python train.py --n_layer=11 --d_expert=240 --d_shared_expert=0 --activation="silu" --router_score="softmax" --routed_scale=4.9 --balance_bias=false --vocab_size=32000 --norm="rmsnorm" --tie_embeddings=true --dataset="wikipedia_en"
Below are experts of layer 2 (counted from 0) of a mixture-of-experts language model. Rows are named router (the router's row for the expert), up (a neuron's input weights, with its number) and show model dimensions 512-575. Each number is 128 + 32 x the weight over its row's rms, rounded and kept within 0 to 255. Numbers have three digits each.
After each expert's rows: a language model's description of what the expert responds to. This comes from a sample of Wikipedia text that the model never trained on.

# expert 18
router:153133114074153148137123136108069093175148173105139118162115112148137143099134145144107124112094156137132149061122121065064063129139149163147090061123105105144116109101160139110140100095176127
up0:123146152126177155159134121093072193062114046218119109136110126113147193136164153155182088091109193135187125095124148140085136159167110198173111194150121147154167115166130149125117130125097138
up1:120046126076113133167132202152093134129137146121102158136071110125119181127159142098072142110151133156079145132158121115088156118121143108091113173082182151119121104085086126115143143106169136
up2:137142077079113101141126126116136113142123131123140166142114088109129095156127095135094158148168080111142126212113130108165130133140166105134137104136124112105096069094119117148080176128173122
up3:148112120120143162166107108082120167079121102100070173113122116171115146149127220159148128135105057099154108114117053140089129136103132167145116061156120116113092184093188122163106144133123127
up4:154145119107124141161130053129115119106143099120116183118136118150181115140089149137188132117106080117134109128149130195153109150162133127119134168147081154125097139120189154131140148150145140
up5:136143199128094088073112117103127110025128123146103142149164137083135132129176095087159118162124143114141133211169167119111122143110155118118070087040061158100120062160105135098114099094108099
up6:144132127094131119128126113142177105135134101167105091197111134158192164099118146158105145103135132168116152128113196135173099111128136068126078166119165197168070090116080126121104118135164086
up7:061140086143182104099141078153144122078118165132143152159123108123134125134106175132130138122111062146100140124096115127054162146129140151232115086135135166175064120154153143198079104132113109
up8:169159098160122090148104122034119107144155136206133111139099127148065142128150159085101107141057147140104105071142167100090061157130183138105102074047088117107111071085157129130132110137102120
up9:132150093120155121122115147140102142164147195068089136135123148100134171123122120142167128123116131091100114102125139131112108100109187084189138087104117102143138113203118139106126071131187117
up10:166122122081137136072144124129113128150105061185104161126140120139109158104138062125080131119110117130110143102146086100123088147090140101158083099110197161126070102121064149114135109132095087
up11:130107083110097152117142187161097129164116095150131163072088114164139198072117111112187085094184132125119178079171089114138123144139140142135146107112075152099122122171084108164135129154153087
up12:129141165102150108134106109189083132067150137094140153114130103183143104104110162126130133065178115100124109140081163173146170124097134136176097145137095144136077123085103125161135122137086099
up13:081109094144137120164122072118092146131144104192088174096133131100217165135113144222127156101128181109199107091141081151131118155141161135192167068115175066096110138127012102158098122153141102
up14:178152205165116160128141130130117170047147125119180196095179092124107157096086075102098149108163126100100144104110116120103117149134106123183187174108122107119093139135130120124156124093171134
It responds to: Slashes in pronunciation brackets (/is/, /el/) and between names, Thai and other non-Latin script bytes, plus odd single letters like m, w.

# expert 8
router:154132126168118175126101143187100156096102136207144110150132151096140051212118127154107147124112129127108129138130062099132172144179142059195138164174116126098122132133167140104112083144156159
up0:066140117117081126099165126131124143179139172137094145154119126178108097181148120054179131129160178128113101077140135110101123137157133175200120069146096093115129119133155162113079081145105141
up1:130149192091169111150150062171171135101114135189169073112115118108093147115148102128155142118116158119124146111107129130106096084163127092121105104154105142135130105037143135046145063115150141
up2:127086180121159113150156078074145088095142100142128092165077070167178149085120143145121178099095052152136078113086092114182151071155119176153162135134198163072070135166118132101166115128133148
up3:144129133114102109153096108166046147105112108159134137119092187106113167135107094108192163145089167142188177099135091145168121131140169188122142151111145132191176157086153118165123161124074152
up4:112124115175147151142134117098129179145113054137124154125153091090117146176107174132087075098120105113058106122163111123166124086132174095124154111107094164144128133099110122104125128085107123
up5:150114135107127116127152194136178111135127053128168125117123098065161124116085104074162167106131114096158158121069074161122116143104098125111134121134185112099176141177132100165111121135101116
up6:118133126106165137142119072094126172144139064140097088114085132120156116197104127109132077191206018150092109105126100116125139071110127095113127096170130192112141103100187112121123110112156124
up7:144129118120145088146084130119105141113128139149136152131079104139109139094167130162159094079208163154156188142155141115161104138199129098124143159098140100105154179132179134148146110082187162
up8:165139159101102123159114194221165117182178097123121183140079117147140178157137151122102189176117099105077138119112145111096115116104133124169197095099134144163184111201168095095124188125149108
up9:132110161092109140146098158114110118186139114155051117156098127154110141186145161136091170156160168121156159042163125130135127135085126177099160152091131140127195140181153111103098150118132116
up10:142157205127195120164137103083104138131147126117085193130104120098113165123136134120056194114138104148100177143084123053103179160085114131202136117159195103120172128091112167113151110141086123
up11:136131178132093133116131154144093127125156166075129181109142113102132112033080134178159065127138140194114135069154163120122173164118128098123176142081130118148109142103128156125101128154068095
up12:115139231118203170125126110105167082080101128202151142124162116100113103106134132118176186144205075080140112107159072097140092117159182093123114137154114089112127134159133134079106124146189083
up13:149148050094128108147142166137049162158162152174122097146143155113152052137121153214096115165126025186154121123145088118112091093151158179143129151149212112117155157166160128172111122146103140
up14:080144137143080119149077080151120136112165086164163046118201088091193156109145123143138102102122091152085176125084147166115095153143107100127178179181126087095127163083144178102127107105139105
It responds to: Byte pieces and characters inside Chinese or Japanese names and titles, such as 長慶 or 高雄; also capital letters inside acronyms like VTS.

# expert 42
router:068119094150146102104093155163068121111148094081143135132137104085136066131167173201089179165107121119128097097154091183108165114126104177136099171129101158139160146132174118144088148055150094
up0:138147167116119129124071063138068128170149142122152139130138129113086115177151173124124123170090062116135144139168119117165094062101125126125125135110112071160120119116122130089122173136135128
up1:098115114054170124133108097131125154162136082158152119114131149140145146056155149172087108125103094141118185109157141114161129150058107085128092166123098188128133190123063122220114131086152116
up2:148093161091136128131179181117083109156131107115170135197152160149107119127078152149072145096111153118110084105182069078154117137099109036081108061145130142109137159116135097122143153145124132
up3:124091145142111136140107128096098127145143088146058169122114114137177128119104151133103117096167210127143175091126117137114103163148107193122146134069025167117149157138089133119103142178104144
up4:148122192163131091138124153080139158157157051052113151082133129143055194168163067127124124079151159144142102105097090114155121168123099112116132104169145116094129134095162106122120121162143145
up5:162169157106096080141177130151077130095123072214106065087083128090120148117158087118109090141134064128080111140099149162056123157139109141129114088145133130183117145106165072194110099153131136
up6:142137163167097129158117073177098124100123061136069091110101102138107094094100164202160102114110134157104159095113119111104106137166084151139108121161138091091139139141115082107097119113156118
up7:171127115105159129137138140156136138141111063144111125094114106135166212036120155115121114152109127153141194147096122134169117102077115173132127112160102159132113065154127136129130124110144107
up8:115092126144118165119183127102141132116150167157090165116134106132108161124176128086136101175127167105120115115113169179135083126118100121123103134116104130201179149100102153144104175142140093
up9:175124121095100092150063120130124171086131085109155122141117122114166135191099113140090116119103092116165133100125086084057067152103144128103159144096086132148139115117146146110115127141155088
up10:143128068124172062127085089147192168152131137117146125097084085140110122112127135150055096119082124138162197158052089132140136125123119173131107097133122161099128171156117165121137154112147160
up11:131156132180177127135177118127103156113118180099148151176080168094103092163133093144131086174093106089043191118166112110141131124165166151119141104137096142123108074089110096160112166143131104
up12:154130122123105131144143113088118173083124148101131183130088121197180145060137090116130130162165122090155115165102099160124128154129123120093162166145155106096148130069110127199091182121061067
up13:114092114079118162117135180179112135133139101098181207094150140140142115064125179155104186155149199131112103133129176149074105155061151173164094158163106104143184062151061158161162126122089132
up14:130104212177100115096131087164153140075126127107145127110071101149144118102141146152117163079134171123174086155108068116136100133123126115128178141082134117175150073108161097142137162093164102
It responds to: Single letters like a, c, p inside split words (Re-c-reation, Phascolar-c-tidae), and other short fragments in foreign names.

# expert 36
router:121073118170118147140110098162160166196142128100163161147107149135128093059073115144160163128180147127127128111123148130143068148122137087150127090172084099134182165124149094091123149194162123
up0:134100059131112116158119107144125145153160144144145101133054128128185114123146089119088137124136128127075105119168148145082170122125122111148218113147178108137132141118126122111123124119132136
up1:072111135090090151093129106196109113069109119149146163119172145146137127114132133144156188096158142133147144103086102119127185120136137136147050182149195159068142146128133113153129139126090115
up2:117084233143136158134133150158142084122111108143115183106099129116129183148139143117109130086105174056120127117126147088161143118126077219128096171122120144105150099129169158068154108118192145
up3:143142097131101118144089057149134144130119205173113174153150147158119102101096097128123098048120147093141179124118138119090113146121122156123167096178117107155140044174217126103125093102123107
up4:079064113081107126130113119071134143105148139135105071163123112086110160167102144127185123113120103116096076211117150124103092138180105136129137161102167160147120105142099169181132043134160123
up5:094113146151122126116089127130154137150130098094177131125129134113117121069107121138155175133080106077092134168139098088192152085123154134144076052164090107141157115114193139070128077100100089
up6:094147167096122128119109145070145127154142071183105121138122099157104155061106137128135142101075167136045155113149112147125114076096142170140168081188097134051123137058133141176134086118149127
up7:143169154091114125115114164137061123172104136188100162159127161135157161144167119087135130216152182096084056099117164111090070137131155151136148105078128134117147173075059108072136147122149128
up8:161118098114100069118096133132160147114159120077150136092087160166182110120132121160150228101212191130142096098112165099135157122154120169041071096114114115200054103112163146180159154121093133
up9:116185138101173150102104163182071128179115136127169069099158088166123133087127142097146123110134139130069150116088123090101145155104084092122177160085123185124090056115077100201107132136155123
up10:142161134115129108125114091139146172119105103135112119089098090171100116193076110116132139115194095108074164131179121119207059124149147121131135132122103114112048100130116177126103150139153083
up11:069131135127075093156100180137130126074140122124125152177086126072107079037153159145078103116086074160016123144104141123107160126144141074143143194102118167092167118111115116233163153132113139
up12:107150167136127135102126182121182110132105119212145118154067105161138121188111146148132112137064147142136143132150125107107143098160127160134127149058117092137111116176177103117130106125142142
up13:101111047107131151129152155128160115167113129126118078114099102090110135116141142210141142063127152128141153128166145121181122072129097076130126103118102128164113112169151124151155107135123130
up14:120129152080140113141124163174066154126151092160186145126154131102174168147133082074250122146191101192131103117150146130155056128152069101128131180139121099077061129132087115191135068130150124
It responds to: Periods after initials and abbreviations (J., M., U.S.) in infobox and taxonomy lists, plus semicolons and units like kg, ft, lb.

# expert 19
router:125082101131081160074135177102116078134112144101118076133092162184120121155170084082138080136100176107061140117142163167110107186145111095103132116087082130124113171124127094120141112137141093
up0:195148192100113090119095116149151093166142119086149141129159096071155088075152123118067068152121111085152133091127156116155146127135100130167145114105134128148106121139080097080155117143097139
up1:098133177179164149106113122131094118116142064113101193065118087123144118165119139103157146170101089162091174096128150110145117115162084153128175154109200188093107109179089131098154073082140100
up2:092088145090134113151148098119165184163106113151129142164168119087109087147139191105108118096143170116111140178090139104143146109128083144119087161170124084141113098126060143183140139166163104
up3:149139105133093118144133112142102089093103066161145189116073138063147095080113158206126085129105115129207082157146181111165101127101155137171149136126139113147103132161099126136137138152179135
up4:153142181090147070138088156159165105124120149144166193125147079115117144160093133122046176120097155139148191042145131156145180096160096090105090139103187128153155121089094101043125154139128158
up5:178143084147119123110130134159148056122184096178077098136115139136170114193155147165097148189120102147044131074036146106053148124079149170130195116145117095112106110097141127116110126155167123
up6:158171094088146181136138127108081146189096127183148117093151136080159132237094090089138146124126117142140137108128076112127108065093147137167090110121188154101169120166132156045155123146120109
up7:136159104089140128097136182132106102146138127131183171101108147144209143111161095132179121098163130082094153098194118136079158158102146123125141123081091086079123111163076142208112105093102117
up8:081171067084111131120066048134142113114143053144114137110105119114134157137127085183173159170130116131109125156092124120117091166156150117096093098161104096121144124172119122173151129126117135
up9:108129186168144100136106139139157105162127132107190171125114128171128143225169111138042164154157117156190143099101138128167084116100122115135160147124077135101174098104104151121130209144185147
up10:144120088120125115138095099088109111090133139116155104132156088152156167109102196202115099112096145128133172177135135129110132154138119116119095115145106124062169111165084089084139150136111104
up11:163067100125083148156144141186159094167126146200106104161146112098114098101134134104167108193112146152165181098094139120160073071095115136167157129209088190086144150088130139136133124127123128
up12:137147119116110167159179110169159124131122102085161079140113137118140168155118167104153148159145116134120156136080076144119102160121089082092128113121152137134175194122170100117128139113146129
up13:104104101145158138138158097109121113175117137143110107093140112193161189134107121129099096161144147114092166145159157164166135103179156139126100098089126081104166134145121127098140162135094088
up14:090124102130108150147125143107103108150118137086108106155081168167113151151120129088072118102116130059154136157135076117175112172155165161126190107166154124106094100096122105148108087115117154
It responds to: Opening parenthesis before years, abbreviations or scores, as in (1922, (CIA), (rain); also the preposition at and capital initials E, I.

# expert 34
router:100078106126124160137097074146164146104119124124105136146080127107095125112152139112246081146087136133110082168122148086125164138157100117146165164199168148098102171164148152178148071087154141
up0:150092122143105106082154191128159147103113106135104135207188144189098143158114145070080135201101145127104122121130112085101169101090117093142107135150064153155145170139141108163119182096103142
up1:147085145106164113114167121155177101179169141130115165104125108146138169165126128139153105152144145126159133113134114134177152151144092134141128161123115120165156100187123148150147098123122122
up2:197057192116108132156090118134129089099119201128122172125124096100135096110081150176132101103094151142104133125156119171136192092088124143086070180152115097155189108123107123102118165151124097
up3:120148094072090129113185098134135118114126069146089103165148122172108168148101128119068155159128153125114121114067130132108100176147151140104148142152131185089157072152096115131169165103103125
up4:081138107199098150126152172191087104078130096156108105186156113132101185160145096127064130100105076120140157164149087093160092098106176099131137127189132141129169174136117112101163117168136158
up5:220115137107140146162142105153104131134130172150172155059104076137138145104126194166175123058110143178154171045121078118082141104048121153117107153119061111152137112147104127156137124119165117
up6:141108114110153148104171115096079062114142111180163136135097175157134101118087123095149123127156106167080163088113128089147127184158129139157068104093112172120108148115096150091083148183125134
up7:152108214058105140141092161106157151101141154182158154105107104229116105113097130168102136186107167131069199154129112154106120192146173140115194122164090135159075120120097083144119196118114140
up8:190096129055149137153154103180194126109152110121096152112135106101179133140094166207132040093125099142133124151130098176157129090124130140125125103209088170192091180176112094173102222123107098
up9:126120149121121077155123088155136112156121123139084139146119111085133133193142137114186159159115201159175152153104140154105187134099120083169082124144176139158125138132101143076124139105127090
up10:115163109122085092098127158071168071095139155150162106133103118171183106099116080125078153153118090161095061148080137104098074089124123160128101128082244141125182192162105104067109191113072121
up11:104127133098184126103196083115134108126117110123152038152192148121092134142153153122047152168094153146103095182145110099114076141153067162127126079145136115104126200119182144128102082165202182
up12:138128190127090138126167175103130133158112077089163184134175119161138145020087176186050139136142141135136149082149085139135095169091135171091132108112058140182103106116128088056123160144121124
up13:121082136148158135089106136117072041064142136069144127099121128150170099116127079119122137155137141094151066152107112083090119050129136191131121160084098093177094095098160140176117114112100143
up14:161095069164136131123084117064127117096094129091161090079114133104089135139085142177110103108147141117089146119133071141107105077088135132092056158156143118129130105119086128110130081110127073
It responds to: Line-initial words opening infobox fields, headings and list items, such as Deputy, Minister, Scientific classification, Directed, Native name.